Below are experts of layer 5 (counted from 0) of a mixture-of-experts language model. Rows are named router (the router's row for the expert), up (a neuron's input weights, with its number), down (a neuron's output weights, with its number) and show model dimensions 0-255. Each number is 500 + 40 x the weight over its row's rms, rounded and kept within 0 to 999. Numbers have three digits each.
After each expert's rows: "mostly gets" lists some tokens that are sent to it at least half of the time. This comes from a sample of Wikipedia text that the model never trained on.

# expert 10
router:523511503463438535524524471493498536466433508501506544510497439458537477535508481568465535527478468474573526557457494451463448484461486493467512542494520539475534502516484523478465477474552542460512503493409501485473485455536494462528429526476542581505509556515466565514472421497484537480483466470534495488480438447437560394560482472539565487479539489506474473563423485485556535567529476542448506465527473540484512496493465482540493517472519520486442431574519553527493583506472517493581543467517492498509483617539462461528532574518533514527506480506434481530496528449512528500562483508443542396457483457498617508491527515502501525456511518492424509545516583555432589460484517447554594559547532536498462483525438472472473578446484548499457530496468482444489473563465436
up0:560485464458608466481555502549514483476464511488531489512561362478574538498524532461563480515450542516420523522518487511498467559482460524468482515570452523491478442491458554501461493538527436519478497371574560453540500523443482541445546477518490404483538531554482473574506547482499438447467423480478539485491489505486488501453457486445493515427550536486417529483505500496505503457478524472522584493498496488451466471574473524515481501439389517537492476545482468473544514539558523529500503471497453459496578539499495502495567534489539561542578474526458508510495487505496437475530536526412506468517485485504510485515483492480423502475469529567556467422496481493583509452458592510519422516502458501520530489533511450505498471572523502510498449486544556541504464462431465
down0:420499546489489484444503461578504543527474479538496587484500472488395578494455451491581557554501515451472589590463607481492498514488391536578502499514476528519511508500490583490540467545513560400508470500546513554534502513462477511469475480501462501542413465474538479520474522485451507459470469464503500513514488511416473538492477572513478573426479491545481454514545486526448548527499478504496483543442521498500483470425516544505469499568481452482517509507454478438487443478475525523526487521516575467513479489527536506482525495542533456527495486508506432462469523438494485551435544507529488473522534504549425511483548455468515511563598519474558490516548485380541449552535467495561495469474454539450531486526530507542489436467448516478511449485517470475487456588548583
up1:468490526478477481425503419516524482507494506536542534510531534497509529475480456450531497555527485524499493424527431460474551584548530568460478458459471528542504410526420495435510436459447500535474535552527537441487497462472496538529526477453501473470467476532514613554486431484439454502504543513436501467523519479452482541488531506439513459521380554449508463476441505524522499485482490510514442575496541485466500546530520521485459480550501552511508470488593601465471495420474458503521478493438466510517560428463541519499468471475602540487519579546503449513486488460517613522448478460479508514511484515508483427462472425549568554507544523457493492587467479492469480528492514527457453444518476526481461488548491478491507474522503473530493476499552605472609544462518498
down1:494528467505461571508455499543504539488533480556533529501507490527480441493509450455459505452532476489479511500614537456457515450509509563521491519543457486536512496500476505535519600512511549495514524497437448510491500486495515607596439488581546499444514520478493525476526467503520537477512489458485492463542525569461510447528443453483510432507545457454552457503521570476508561440509509504500495452449540452446437466478487441482506409426553537415518549526469507494495496522528490514515507441455397528523439585520513480485504478477375497486480583476474491497504473534499571519531545475549481472518532547476390558517496544466566448572521474472499571507479504483509493468533550462499373535457473563502468496565504515498496525583478435532462505543459463479538542490471490
up2:503488527568489516546474479490507524465481451488507471573522552507494481472510490579521426499501498496480458468482490487513475560494469467494487524525491521523530509536444473391507508532457472611475549520444548516469534480560497530481516429534490368463477500398515525576427465559443573514501562506532477495463541472492510504476571470437522435498395425544455511541496516520489486455532473539463568499480547521504433484480511482432486513479605539564454566438513518516555504481449546522540535557464501496468550478492476458526427489557461564555479555474496547489511474511526515480458505545549542533455466479531525480439565530479537550554547476507519524494492492523467493505556491581468512423501450428439471484454434498496527485441528461457554494487527536535565448517526546
down2:478518464506499529507492512523452452526451460518530503515530519490530517521506375518475530504453467521485443554523568519508559542478492569518504501489488529475609496464536527503509507482464558434440535500510482480487478522519473487574507519510525496502530447576495558443489523454571531458464501548539551564514493542519535549540487456489498491512427496494486437512463493487508485557469463576529484589527489480455528508567560526498503497559506494460542513512450493455535560453431512483490519497425500499480483509527537509481485455465433511487372401450519428554445482513462472536474483493523514377522498496538450517541488450519457576506517480549507495425474416484611493500509521529474528575507532474537453549527482434458509530505569507529536475497545457462365556439476459
up3:474585531555458506531474495524529546498553467492538540562501546577493464487501481556556476578459511521445529526559490519521494512497483390469475546475504513537534486346524434449518489469516483545428541527420506513485485507504537534493480440581516473459497568459543502487531458465448434500488481497487450481405455492517508491500518582495476532593520508514522445492562526466525473501508538497489531496506526539513511562482558613510437463500529475564499534512466588440541515379481534476508524530454491489501524506452557506502516532480431481522461512451452474535512494507535552517423524532511500529489485466535559466558522493537556433517459555466491433469544484414531520527449500434425559505493465484527502478518533480532517492465557464473532529528548567490482430510506450
down3:477451470422517481600468461474528522518541469488468506467455477470576476494507449422475516531616511449527531479516449539508449546496511445507509571513485501503473499465429498554509507538446488496467477484487515522518433499493559432567460450492484623467495440482477506626450471430520519502512536544497546555506588536496486498454518481510484498535535433471493474510460494528538528457430562470530464471517479510498523528535505485508520450535514511539465536571479465525545527520525431472473498507420450502504486538526516487535406466455467549471537440511504563552463531477560478521505477439475519435466515467588483530573522553565511620464532457505567515507444459494500497510455544512538499531499467448507449567519516483453584505598465490518471465456539497502500545458479497
mostly gets: "• ", "= ", "′", "Website", "—; ", "UTC"

# expert 15
router:524435462528510604481506551407521462562456446539467499582500517542557499555489472544481575454467497560504413518462532408477466573526462481454503511475570526517510530507502490538482480513533553504505486426536550505428501495499505466496475412496492510510512486566523594454511546529508465543456503467481496505487496571500519546512545446489508411485519530447509503514485559509532466479462515440513477530513541554477496574575438441459534512469548521486486503545534483505513452413470506513497419504484555488503438501535453509514417488589486469459492584430492509526482545548496577520444524495489520473474530497487539534455539433531559477542472418508506493574486512492488460532481489562538529483440459540489470459483468513474555469538486502541418433504469448494571582565501493
up0:496485561499477452565503506488475489530529538463530485425568432533515495530496456447482476592566474482544495570566471476446561476538563447491448506478484503415436513532546481556513529512487496455464554461559498484587497540488492531526496531487560507505531460523483536531498472486504491514385562534540541453513438498525470511546544475461509530522493482532630508514431492495548478505459497525501531432520470491400559459501560506503473443530465472430571546454471485456573570570454518486454491497560438505509533531515502597508475522532514473476492524577494564459530513484464514448456475497502464476437515476446443514497459588446540475503490549463580432467486499500592543480567457553572468497537493482502531534477475576452463474516519515497508502499541509483472479479456508
down0:545549519463512550464496489489546505485495486523484555511475436511471531512460512489471544522495477493499507530594446506545493530554561506620487491496533477479459462437418557509527570439456519505493447492460532459481496507504445562473533538554479543435517450442571492519483535525478526533484524480527470489515526543576512544497511477543478493570503479438573472534531534481458571457489505453466520524535583471499515486519460514474477550481506431403431406422444529575546465511478528501482530535467436484464430551492467517534578431518405500467601523465477552474523457503450527494447573482541495471465505567503501531468534470443526571544553474533551501486437532502527497530448538499573392491480485452539505578502466487473477452518523464481500511481473464467472533480566509
up1:479539474459484560526493493494504511391505531461580521515541517488491481474494506517512468481443487522472519516535550512529526439475502499558486607512475447511512464517499547507536402453368502455515508473500453500532532561472504503479467485590476522437511448436483503535497497491529498469499518482476557445558474487528519523485493416504429513470597521557507526454582477480544499483524498533529486525527480459536497489475507553506552561496422431509517477509412566508444511502491517492442513396557514515488560498451562485500541494513461425471450442487513498515623506501511470470476521518555476423522557618564472528602506493512475529447526481512456494552574477466556457513492512504502455505507571458522519509530561429524426510533507561504493487465508450501523448451497460
down1:465493487511456516503498539555442514535578565508502460415521559540493540502497489467470515586430496421490509471562589524452442419452489541567427468536453522474522495489529493498594483521457490549497493495497508525558442511526443516509498500445518466452509487499555524517555433568526519418455489525431477531480539477504462472479440533494514522495534520446498526585495472502451518482551415436490476411466523450566561502491531503506565493589486510499451577487522538425433562504532527510513495501535496495411491460495488466473541563495484503428507485501509559507463494535446440523452484632466495496544523462477567512482505516467458548490548538532489485586490485579470539511502538469469509533564463503525503476461438487427480472553511496428481530490453484535518535507460496
up2:520541534546546523543471513509457494565572488502610489492502634446501461429513535461589480543452532471429479497494491483500526507468481497508478536433526504467491446482463579451464515594448500517518494481541463522508508515497475518481539504477478458553512516448494454444462449488547501515489481486468540481443532505486542542395388523486506526575476552524475528497541540536492487426470472583505448457521522467474442487452501531456505566545422446423527523456574587531536483478527467540445497474456504493437514498478569440490498575529491498530477517515531450464531509480513430463461505406554515495492481498492486512508478465485443453519534533520437530530547524447483507488512461519505495486485482481421510402522561435484479543596510486498539525503528429564536510541539484
down2:477460480561565465459557488542504515490477470488464496487444495483492490592541513483485496534499500475502553519492535521463461489576479503526454468549538490520530540526499468481508518498543479458500471595450563479454459392535531552487520491560535493443494462509498489483578494535513544522459454508524422485469509402510407442534586530531577481469564468491583505442513496474504473561496570511439557442505466513529480480552547457509469413504486520609526513567503517491508569553533516482505523484501485503508509554485490526449513443497471470524548442509464505530468504459571546473487488485507504561463600505499568460500486515470499463454564522515603475512502463497524507532555424447447480518453494512581457543460487510468443498411504457468480444509494587449515420481428505
up3:489499512491525451495548458430552471489530504472563500523511574469583481491518532524495540483427533457477513431511496509430505524493490475486480560471441523491469485451503494451498444477468459605505533443548508467492468517561524520511515500485498541510370387476474509448519559467535542536509501485468496504502523503461467488426483490508478447512455580504488465470533551514510397430537516489481521541514541527433509557510518537522512485535517527475445510461540548366470549465513520506489501515520543486503522511516483455514515471471511575523517495547481496446487618522497498462462493471495513521450509456475519544529498503410513565651575499573562515479492438551438497503548539529427501488521442449505502452432514454489567470516510444500528475506560507557492533554498576
down3:486499481550466487490503481542529613441491513517483452431540444536594500487582504475506522490519493505483457493546495411482494463533564488450520549505530455491496540550539444439479516512464459466485498466522473542487480456516479599549491556474444445509592552514479496530587532554537440463476496493461523495452449526501506507545492494538538488541555511491469503515510432529546540517476569516500568468560481513533558457424507489493494525477454461581567496477523444455427550467473436530544472477469485489516542541422511545453515505532459480497465491437452483528533504506509536516524511525533487599439518421516512408444552519547499471460438499449476516436490505443564493475532412528541463467499566519532512477494500468494436494499591576502522547411472481470451502438530531
mostly gets: "List ", "General ", "District ", "Party ", "general ", "President "

# expert 21
router:479513515498435533536458484530453537473436461475440505480486582457489435519458520481472511479538504459503494520487464503572427427524455553531509500539501451531479575473539478506493555422518539540455454537478465470461560462583539471562565550572565520480489453405562513503476464521488527478534498513507561529488534480516538421546505481526559452580451440489554433463515476495416533523551451511445561503465463509507451461524525531487507558542569556525467565465583500556514505469503459476541544512478502518477452562480432441524418440555467558470488503527506482469454508559528508478548488472539490556474471493503497532441596494543529478511512462469460475463417440525518512510556422441513580520465509513569514537528490461413469505532531484482519487508484552503509523528530518
up0:506527511524543523517496531560489462495500555456424457430504480518496471449535464546503474521472496436497499520515621497445480500523496490537472466532471456616468582523558532461595510563436484515420537538491461535496504492490459518495583450563504447493500512430499503488480553483508489489542447514527499510474489462595475509477504547553510472452492489491508445492568479473543525499495561505456500486463513463455449495537539585542500488488445535477500511534452514425430390422519521518528519507550490459540553555418526511431474469532492462507515473497489492524532489523506452439505542499578524525505553454550532599528453511583496473486476514491535610477526492475482513504438539523492510482466431471495551494455561503514409457487508501471539422494508575579464468472514434
down0:456507533474450547469411572462558498501535510503610565487545512512509525460456494409453518507514540440516522476501522517510580596492544512464447474532482474508466494583506541530467542450455509484537540547514542474489425466517522512549476548429484522515529444514543459469512498492552449535467516542511490554505484407497454534422533402455470530533448464496548513463512587546486514480451522520491455467543528477493588535548477539468446487502519498460405490529544540492451497514450441495554484522504599510575515517509510542531481551435514527480517433485498570560472467484526469473496485482502432482473501503509495512494442580536466505517504443517550507444493516514513433582517554571499497510495498555423476433509527521493481417432502521456504464493531503466462528408459524
up1:535546484549475467529503452547478407468530504523544494549506500559507493474488542427536423522512513548530614408432459502493525486447536458473452509481545595437488445476537519463462467483488499510572454529510528507500451528494427537428443470487446505513450505498513499522521501478465443511466504434445491433510488525508519560443496508521482539544498472470457576472542529515552510463439464524576441484532484570486577555500500550505490457466537428515459468517463561487495523492511476540543592470501535562534588488432534464567550550416593506553536476448524555508499517526434441450505521479479541466453501491479553464456463486450442603535514490482499508520502486582480506473478540565525482495490540534467522518549462522519464535505511500489416457505554539539465512487497490
down1:474449466532505462554465496530517535503489565430471510507535371519519488509575438587552453506574524505441486476481483491475520574577589522447439457483511553537474442450438469496545489488427510487536531535489508499516600477502407492481563467480474521451558435564490489477548505553449412550528485498511469485451510415476506469522557517479510503510488518462473528521432470566540424497456490590509537506512491553527517489474486536437488580519446539479534457443486519505483466506482493490517540511539497456605558496497553530514486522462495514446512498551451495554505452504454438525523504517508424520481575456447503450560447532492500504527515503487451481442537570546482487477538510527531510493528482535547498431429542533502530552514540506560426472572540484507508488460495484
up2:467454438559472519594490489430492453518488452486514429531508545510510509468464497411449518537472443546551481490473497512566468576489574415507484522483542522528471476505421551480453536424544505548444526467480546529455539544432463504444548550527507487565565526513520522521561513517494526511446567405466456536444511444486528491477501485426500574523491462508487494530488529465492475380490526496593520466588547453437528491501488513473447504434450503561479506472465500493522529511476489494502454461509486482541528559525523509541458481590497530494437519438515441446567480496501507498532482449512540518572443477520562480537502527517464516489525498494494438532485468556560502478575549544495449500521497458462482487532485582489604455554445468436457460508494478520555537524517541
down2:490415558460563455493477499534494517548535533490484473511429474517477577491528490572537510426500530487495468514524517490480505474462512532585554509484475528460529544461469489430459497534447508503525522495465523490545481395512441459526430423431469472474439488533501501443436459577465470536490530476547543479513481481549487577480513592488402498483486537497571495491535539538517529493479507446549524510461529505492460515564530495536470550501423497507532507454546509549578465494572511510484442529482506481481468460461464481471540485578506465476493473561485502513535522439453509505525516515543508479460519519500490514522555403517478535515534554498551597502564511517414492562465496531562467447357456580511470455432497526532469495508431565558516495442460426489468495513449520
up3:456443504475517501540461492459496461522466428420521446558507542510451550456467566439496502495557486478468451440547483471540483434489543538529469654470507489511484481510512644544504490515529494500565521477469496491488555512438471537507488528518464508488501465452546493445497471503565505562536469493488469483546542503455483519404428447406501506541502508484499503472525526508500482512528485496528510557576482486511521518516520460544450457496446479523550536481475537512497556476531476485601561428534450516527467473505498454499488462549498497497498582459493405443543557514565546491451497482579513462445508478510511472519456553507555541595514501442534457537477501505533459606479515435496507513554540500526452489508525493492514479491392477510496457493599520546564560533513511
down3:543481482514500437496589470543518500433460460503477491502544402539467485514504473485528456558493502529498541519510468589523557540588501479469550531496546524512467510486527430503506470517444482519525487551537493510493508536424484506483520415469516504527448535595486459467542516572497407435582495554465466462376557550486557481451490476483511487447501547434466504539422484445470454555546525475462521475483468506476532491484545489541486464538502512487539478480462477518499532466495474491409522477507443507505515466513513534461556485499466466492530474575471529564461465538488490465573511489522465496508539508459529488515505406536505465428527532526402505520581513550537520566473446549501484547454526530598503444499454537578543526595527528486502523492512525429428522465512424
mostly gets: "career", "201", "also", "202", "Career ", "years"

# expert 7
router:466493477481537487509471458543474592454501549552526516478468548535511534569541543438536506496554478505580552576454467512541545512478439507548536490470442524438434431390500476580467544478472501532457492529439511444529466539514524510532467519423508473503425525458460474490486397468500517471526498578558559425533508523549498449586539518482481586496443466479436533511454495444517489508472491433498467481473505472504488584556490451504504525527509514533494494524499486523562492487525523473533558518489537525507596432446539438614560478463519483482476429487469472456489533501437456521524508501554484508512467547451502417491491457486436495519549494535507501485528555536446523413436535490467460454530458464454498521536502471555437502478461511510469565467482492484469422477476508
up0:501463521515477530531528520502526416494545443432467407481465467477508516478530517491519534437509475454529449462551463581472529526506515475510470506531512440487480526573509515461482510498460484523538499547461555434473520424464513536562569532479564482523532477554456528435514519515531512442519546486514524497480510514515503525437460550548523491515508537476393579531529547503557486447487467501480534569437604576502487510511546494497515429470493480507489452485510490540505525536509449500496516460520483494560525603463447461507408464505444539499575541574486480483505393546517516537518463556456463571570492468509526518397464564432449438487454511536535554457558502460489504499474474511532489505498420478485541467440508474522561497532552492487564487482587384510492527494484469
down0:517474484435492543406484520486521593503462535575471487489473515444504525541396516564504485539480556559497560511523480475493484512492480519521427508511521565505522480473581502555510511490544523508514493519519440479451491566508569456516512541497547567520482478463522518509476529383463417532464494498494531530490501504411613467572559468470529389412458514476490439532514533537396540492457484490510515484541455515479478523460555519546519527533499464545519514447540532509487483449465597507483502477494543473455568435516511502464598514475469502497476510444459488544543517476489499498523539446473519478490494528426536501574541446577496527510485525523506445468494480474517497542451494498456541445467600443560557462508523496518429498474457498475442506473495600512468464463471514
up1:553546449462522567570502449473455486530533447447557442517528509458523497519498507444502498543500437515460482455498527484466484492483480489536457540506533488523463486460463520507556452549462456531500496499474542439505405464493495548448496467542538512537532578473493557421560473404559489500516434573506416428451530477505544494475476546465542494469449503533469520465544459528543488466521565487480466496449528459584440459445450562600578550522518471448581479407471556491580534495449486478460461500489527463482506562492476500490544453490456597510508413530492524429480493485504519483526506515446552517462493562498443463509512488510571503522485567541500426589526494437589457543419474470439495479483504484552509508445504482496522522503514513490489536500478472545550508516523506
down1:543416575422488478475465538505529530493493490517478522528493551500475521564532498560543475480585559495489521489500496542587522450471433541505484494492425480473533442410484507414468527504478509474471524526541541465500545469548552513538526486495522473419478476470505447521403493592484483465526491514526601594507555511516568498455437508472519543506481512489578510472420566445417469563538508532526558514473531478463484503511570438513436441434468486533502425530496453527487444553502525546470517507548551523524441426536535477466455506445559491409515538581540498444527532511415515488514554529492515525466456481503545523528490530433494512473467537479492526469460442533506450493516433531459448497472508501464504444563527525443446495508504537474576478504523485523518473550484496
up2:457512511482497500496482456448485498509488516449496494524505497507461536420515531443538499476490489514435485493425553534451538554533461512433465548518518466515514450475505507408449504518479453495567437503490578410517497471488468464458560474481528585547478517554436455528485460507433459487518508576451475452464566518459461507518551553485509478451523466533429463490540488509478456464548541546524492496488473434465500483540551504524511444515539491480514451621577538423484480451509519529540599534516496507438504525420503495550532477587491507500467480428500447540549531534501448548475487422515519520527524478520506543488473467501586513474514490571519490510454487471467525503478574532426478508393455459449505486493518537537525459440383508527536430532509469575541536506507574
down2:453514538555431491497528507562536531462483493506439460483518520551524558531508516553451478442541537408519505535533488498505488463531526514514487540502498473470431477441500494570435488504541579528455498488453571523513496493514517447556472422491518469509552529425462498449561499475503468517534484494529541455519498454578581540485477520555505514492485570390509485561477533495503542561454466461499529444400452527535492455454463478542461487524480526543540496458522461502530525520482431486517430565446511486490541541450555449475430534518470535479485465555514496489533409516470611531498470502525568582510475502501505436498517444463519446486532415438505437541567541513575430468564437512487465520467511479538497522461523499438468487554548509427535493450512523527488514460534578
up3:457508498608461496522543500483509537477468506477475454524520501492468426414488499553460407535461511497565489448621530479516482496517517506450462528533519485482519516478530524502447478487600445423552521478572463480532542526509516556440549562604449505491534471461474424543572489498568492531474497478504451522464460491524534515501491457428471440476560459497479468509562608525484495496510506535461514452459466542545464502475478505527490484529443467541511502442545485450497500444498410525508550476438462452490505499477491517491508510602516480558520529426485457443520536543519570468521479534569500533412459514569471584440482489486414489491497512480553459457480504557461482610497444512539490491497538508468512441532483518515471480506434526503486523572512474550547527485539494
down3:467468470543454526528462494486531506492541487499478439479497499472553509549518502489619544469489478526575510498534464543446520528484469493527584484471472479533490532517457520573550471539491575471489511553491501536549436473554549455510486540435534520488552394506475552453511532530471480554494419461530516503483509506460476527454499500466537562514481503549498530535496484497541478511496501575477444528481555547496509435557526488523457479419454483444391537504451543491539471462527466450441507528501508552508499484503420493474506461483557532437475475557461530465473453562532486482491542546552478520440515490444527555541523476532484474509500467531479498515503511439528612465429543485505558593457497514530512404543427532499454505551413535487547492407430435430561504552459453
mostly gets: "ers", "el", "ation", "School", "ations", "tions"

# expert 2
router:493466528535535507561460496463448479501514465504450448448487582435528454557484555530500542521537460554510537482462453492590495436440461515577515449487426474434509437531511511545475542447522516576459437604487494474535505512500528467545469545485521469486429505433526440466498460529518539566540509508486519497536506502477493517471492451494568476512417491450597461497456463531503533549436467535534485487615514484543436589502555533466538462488522489545472559448548433524503543519535496474443501497469512505472514511429544509487505458618424533498444559468510482438469532587545443498489480475578550502465454592476490484453508507565505537523538477530546458504478468501527551495498463568542527509451543496485478529493505471517531477560486538481490459478463475441511529506458527
up0:475555499479516488517549539467518466563467529457489511498463441537458475521498511565474503499492593528502475477508476510506483473532531405592457473544569499514493513502388489468502519522572503458570428510495442498537546481447523504561522549536460495559486529529492433457548427520519548547529536456457516461490441457516476563553564531588556474573532514554539485503467529522474464525530434535453541502472547475496436539427538507421474413501477472460541509518438440515504500498533514514472507540529483484552473482510514467429477480486513467489400548570518523457466501496532585435509557386509508533505552524543513562480468495481454526552528507461524606483449494531468436561508455476529460485453490522460472488470525457525513471509517518493528459513542557479542421518428475
down0:492553551486494522434450504558510520517509495459482553473503530537474561494539515477519508577566449496509467523590460543511470534486539534481525498529448508513593529497565453480468442494479489501484553413474594536505463527433515468459556469525535472467477484537563448537526516457502562432494425529493493481500599543455490476499516524542507506523441496508514415372483520489509493530431493448540468575513543481510498499518522460473510442397448439451467502514515475509464437487481580513572435519462429480532463488573475564461536526485518497465470520493455536444499483467546531495522562509491473526523428470551487490451521526478516514490475511438508507570567554480526521488513535560466467547483532461548468438552508471509478486432536510500511596424513602501483456553465492
up1:462494494547534494543511392570483504468522472473471493519503512559549504468455436517502519439519481541556466446513492495494457557509535471509448508499526477498479505455494505506478562453495539510556493560520480515455497477485489487548487491550547490531600470478526556522529546486477440475551469431436531417552500540465483500517508562480502511542501517468554579528487477496449472498470585538472590545433526470522550472483444509500530585426512490533517551478551461430552540507520490544526526492563520498532461544489424478480412499529513510472555503497505530437464514459501445558507560388612492525444526513504477453459539597484516521526455496474506509502493508502540604550528464429412423448484534483504543488542538553468507525501529537555543442524501525505504554471572572
down1:547486530451434454583533507505478454489528499529519420482537423471541480435510494500502484516472483542469514543451465480515500506428473524491529551517405453400511487449542509548474476476483471481550516446513557466476464521562569379429515506453482465443384528496559462483520558503505458536437534553595505500523466554477483539505466425497549433454569513501434439444492469452495489528486549458488453519510482553512463542473477532502536497520530478459565527437483527495508595507536513468523548490512507498512576547543556477556536522543447495527472526513504473571555515575467574515563452507433496488515502444514525512505529524577540529465528517536468495540449514494471475502456528474523469462538471513518541513459456466479522574497562535562451554515546543507432474479478458
up2:483518514439509462476522530465543506577552479571438512518532486527511519500444504545512405525515508474513474492548541484512505516479495491495481473513481527497425503576522510547478506499425438551478538461579530491522456516398429556472424567442556510491557500517491497552509475504537556467524666459507514484491472387461450531495425519549527478509498517506540470441463478439452486564449436507486457472536538475480566528426516464484477419530565527518461520484490487531502514498544490503485494516468495475513442563485473550509454529513498531480509506526522509524506470495561488468473512528493485452538594456492507462520475565515489517497410531535451455519466501547531456552532476541566472583474559520457535443434517506573459472434482447578517472534537511448543457500517423
down2:524489595541428487474524528523429506529472550475524523559472504404505478499491525554506481444466511526536542472488498516457510485491517479460522497548493510441455496443400525446486553569530555441564593538510532418452438470571500587506535489519477536422626492488534483444507549518490556443554511574555500505523514499519510482463506516537489515438465495483512538534543491536567469605526507529493512525476543444501513515554461552450513504483436502487520402530542451494505440505483533494440462508492522486513545486397506458448467531448538497464523514486495492479505545462542499528491444465521580519512428495536447463451497506528512542499528466501470516532571470509495488489440436466419492539446484428522432513523480506520497419529476545564554516468426467470468495559481517
up3:510522488543576495533505530512493498523519470539599488490515445419502497532468541451554478568512510553451531491545568517483478461530485467519452545480438530544530517441476504478474411547536475439425543507476563531497476505436409482524560509563494435483532446569524487562508522486500471442520451482487450487514455531527449506546432540461509514411582543468495501489507477465536526479434584476512402558491477536506528492487487593516483462548473516488575412518444493531477534499462428508506465558481496506480612549492523584456526530476494579489548441508467576489484445481512517500516541499494488525482557442433490512492518525503535501468439573541503420502552510521543551527429532556516508465479517489508501481493571498541483498495524505543487521495470453494477395511554520
down3:513491493467459427474472434560445434547516569523523539511494498531457488491521496494492515455509528538453515482430498456542493516525525482505535496475517495509466511452555545512509571491482455548567535502597504444497498515536469492422530542496460527513555534489488428406516551514475441483490486530570527643474509435422483526426465470494534472543435477486546520478453458469504504483536408562558500519465496507590564554429557538534512452446473503498487516485557523442510444529459521458517554510519550526517508526508486558531498524470584490532460497526549489507553498586557572486489449589490426506486490526454492537393565508514461473511532550483450467510483462426465445503487525551449463470452479418459525504533560467481493502472433486494523502461485482524510483561487523
mostly gets: ").", "196", "191", "197", "194", "century"

# expert 22
router:544439481428473502529458478469516454535467503513484413528470516518471491532579451522531530493540500498521570478467513532503495511463438496467540451453488529438500440522523518471426524530519502480509534551542497459559551520533544449449427467448516424551441575473413541506509498496537475513444465496566510436553482458414485518436520479511596504503505552489477455605430527531456468522435519466406459484475473532497472556545574516472540467526450526582458532509489479516547510524521527505452551497458502503521505532542467445554481528513577523532487489526470479524512568571457440486543487499480517525472492516464535434555453567502509468513459428502567528480446481495440527452444577534551579471508518496463494447553516418486477479489509493495547496436476545539429511471444481
up0:521509485476474476561503482472529500485513451509470453526474461465555433463471484498498477526556473455447499513510435536506470453469445471458488445598534452468509484475469543466513480486470436482475487522504467513548546483470502492550554509511490532486538545477524417487518455540585464481440502488479575463456490562547538532452457582499507501487514486499411536478575552537510484497539506524478534501480569516510537532494477570467526454522621454483483568444484508445450510463545474480549554542455451496521505582455505486511469483528438480507479544484534524508502436588471493535502525466559543478483511499570424474378481539428458523427520521478500554488424448528532497494569483480484543549544498549579531529490410452461570518536568551536538460492529506561525551491572446
down0:561494484519498495410526481552532478508465510471567436505528496513580579493532435458460474444502485514501550571504483435474463508522531527568504477486537482448522581536536503451503436409490584501459490541420502476417498540585512446486532514450464495549465503502497480483568491575541574527463565484535441556479529555446447511499558484545500478496507578516496456489412471454480512542489495479514493493470481551523505498543396497508473527529463511502451412556462547513524471510468466512467447524528534553541555502578472492513509537447487499472523460445416495470479582430490475495464493466520401534479556496489496522592525545454568581564445469532502518466475483467457501526484520456523467488503543473539430474473540524452547501479542523465506504520511502498499482413455494
up1:472514552511451495495525397503513506533552506504515457493510439498496471478425521506499519511554466512541517555559534558495497479549551445507463457462482443489500535556545486548514457482477425484447424498548559599568467525504511614560459527452493495454552565517520496519491545500535478599448522488539436433529507437548469562469449458551502507562520521446504472439555533499487549456486507482548479515544569529486483443501550520429433458460410491520610465488492460461456458512524536529488501502502449496533535582453483494444449503467581481508536474552468532520500490554514551502531564507524559440440526468459451529416497505479467502520490491513493530494482465587534520489521442491580449509437454517530533464454516521428509483510497522508459415514496508476472491508470534
down1:465566513514503513455531484499434599498523537541462541505547534478471423579482449481549509503500471568417524508539492493539532432536498485407489498479438509464511431529622400500536485532508533529511520550521497522502490519421506466555496515532564534481447556540458483412491515468484470482508450522517535519485444495507478455532525502442502517515488447426570478540537574504473523479481541521497558447499451411482523507459588487547487488484473483464519493512494531480497506626487475552483590540443565507510446414436528545494526525440462523472454515471555490444526500499528501479515517534484562521528473519471525443531506542478555504521511521483538492473472459528551546429504473459420514472478525511473432548485503543501466555476499429390494531488465484436515465498569487
up2:511545488513514484561499479488440495513477482461528482510544441504483499503517476521520515548451479509566497466503552485567414453491479487508476493507528381483408459526514508515485485488477464504510507485481486633501522438486513474429563541501527468454573456482443480590574533537424535489536528530513494510468460487486430554407551533510483503446487556496488501486485464580457467504498492522508541507507613526531510396453479525481432470448495588511569480515530456506553462516515517494435537495457458528437568488509488510499475490520550510459522464544542512478524443574454496555462499504499546563511574526476549525484442447521461523476487545546564474539460512511531577618456508535537521466488557546544538494434480459427499484485455532520581445515464517514546469511507500
down2:524525510503524504506503567537501484499466433481519484512494570464512450577470454496482530476448533525536466448477596468437449482512476518526428524430463553458455557505510524504498495447498574580532517450500518487465562507482478511539424455559556435486467492483527526516474554523502537538520460517453456524475457501520547545418480482511560505455538537468552499511526539546495601517443518489562532394526500448584438541465541405522503425470448471503503512517502431483422536504511510452495536461555519473493477497535425492519472472503503474440472514481539477493455555508479513466569492541520452531573497469462539485556550544513534558399457425499452492540476481496561503559538513494461480424509594482500437478535465543479495481449506487523523553592555463525521545493534472
up3:472496517559472456515528466539554513491486476484535529469494437467472543511437500492525464531465517469523546545581499575482513518595505518467396458537455478453551497536472505486529492514483510465505491470592551516516500423521527574476543475524484555511534516555492473498568506467504454458502578469472527428482488473526438461389563526461467519511539541498522477488522494412474512472515529488472516505506546481486495446578437529463506500463485485538531456518535557442514457536585548539545472510496469469606546504532450499375478488480450511447537492498550546444497472571607542533534547516501502575489596458505466464471429487517539468462504500528518556520453516532474507542499493554494477524518431512552541448461475571510501464442506536442494519522605459478516521516447525
down3:496578498524479523447486493448499512498581426621568559507506490507498464503562483472484497453513405527463485575458426498513486486501488504502441527466503523467469457521498517438459457514535543507519531534484596468522487460472543497527438495498492504494437455505493433523489535447515479498506536455523540545463432508517403497427590497450575542533539490526478516490491452497499534472501478466509482546487504464585466524518470479506562490503496451532520573517481472430523497503465449530552498489501531546442493519513479590516493414429536588488473493511450501598516519531524529431500466539533488374504532483439523504482500483594515460475606529486460513530508453518455551513547473493454530477517489487472534525499539508556586530513514532541537506543431486460507434513409538
mostly gets: ": ", "\\", "{", ".: ", "., ", "_"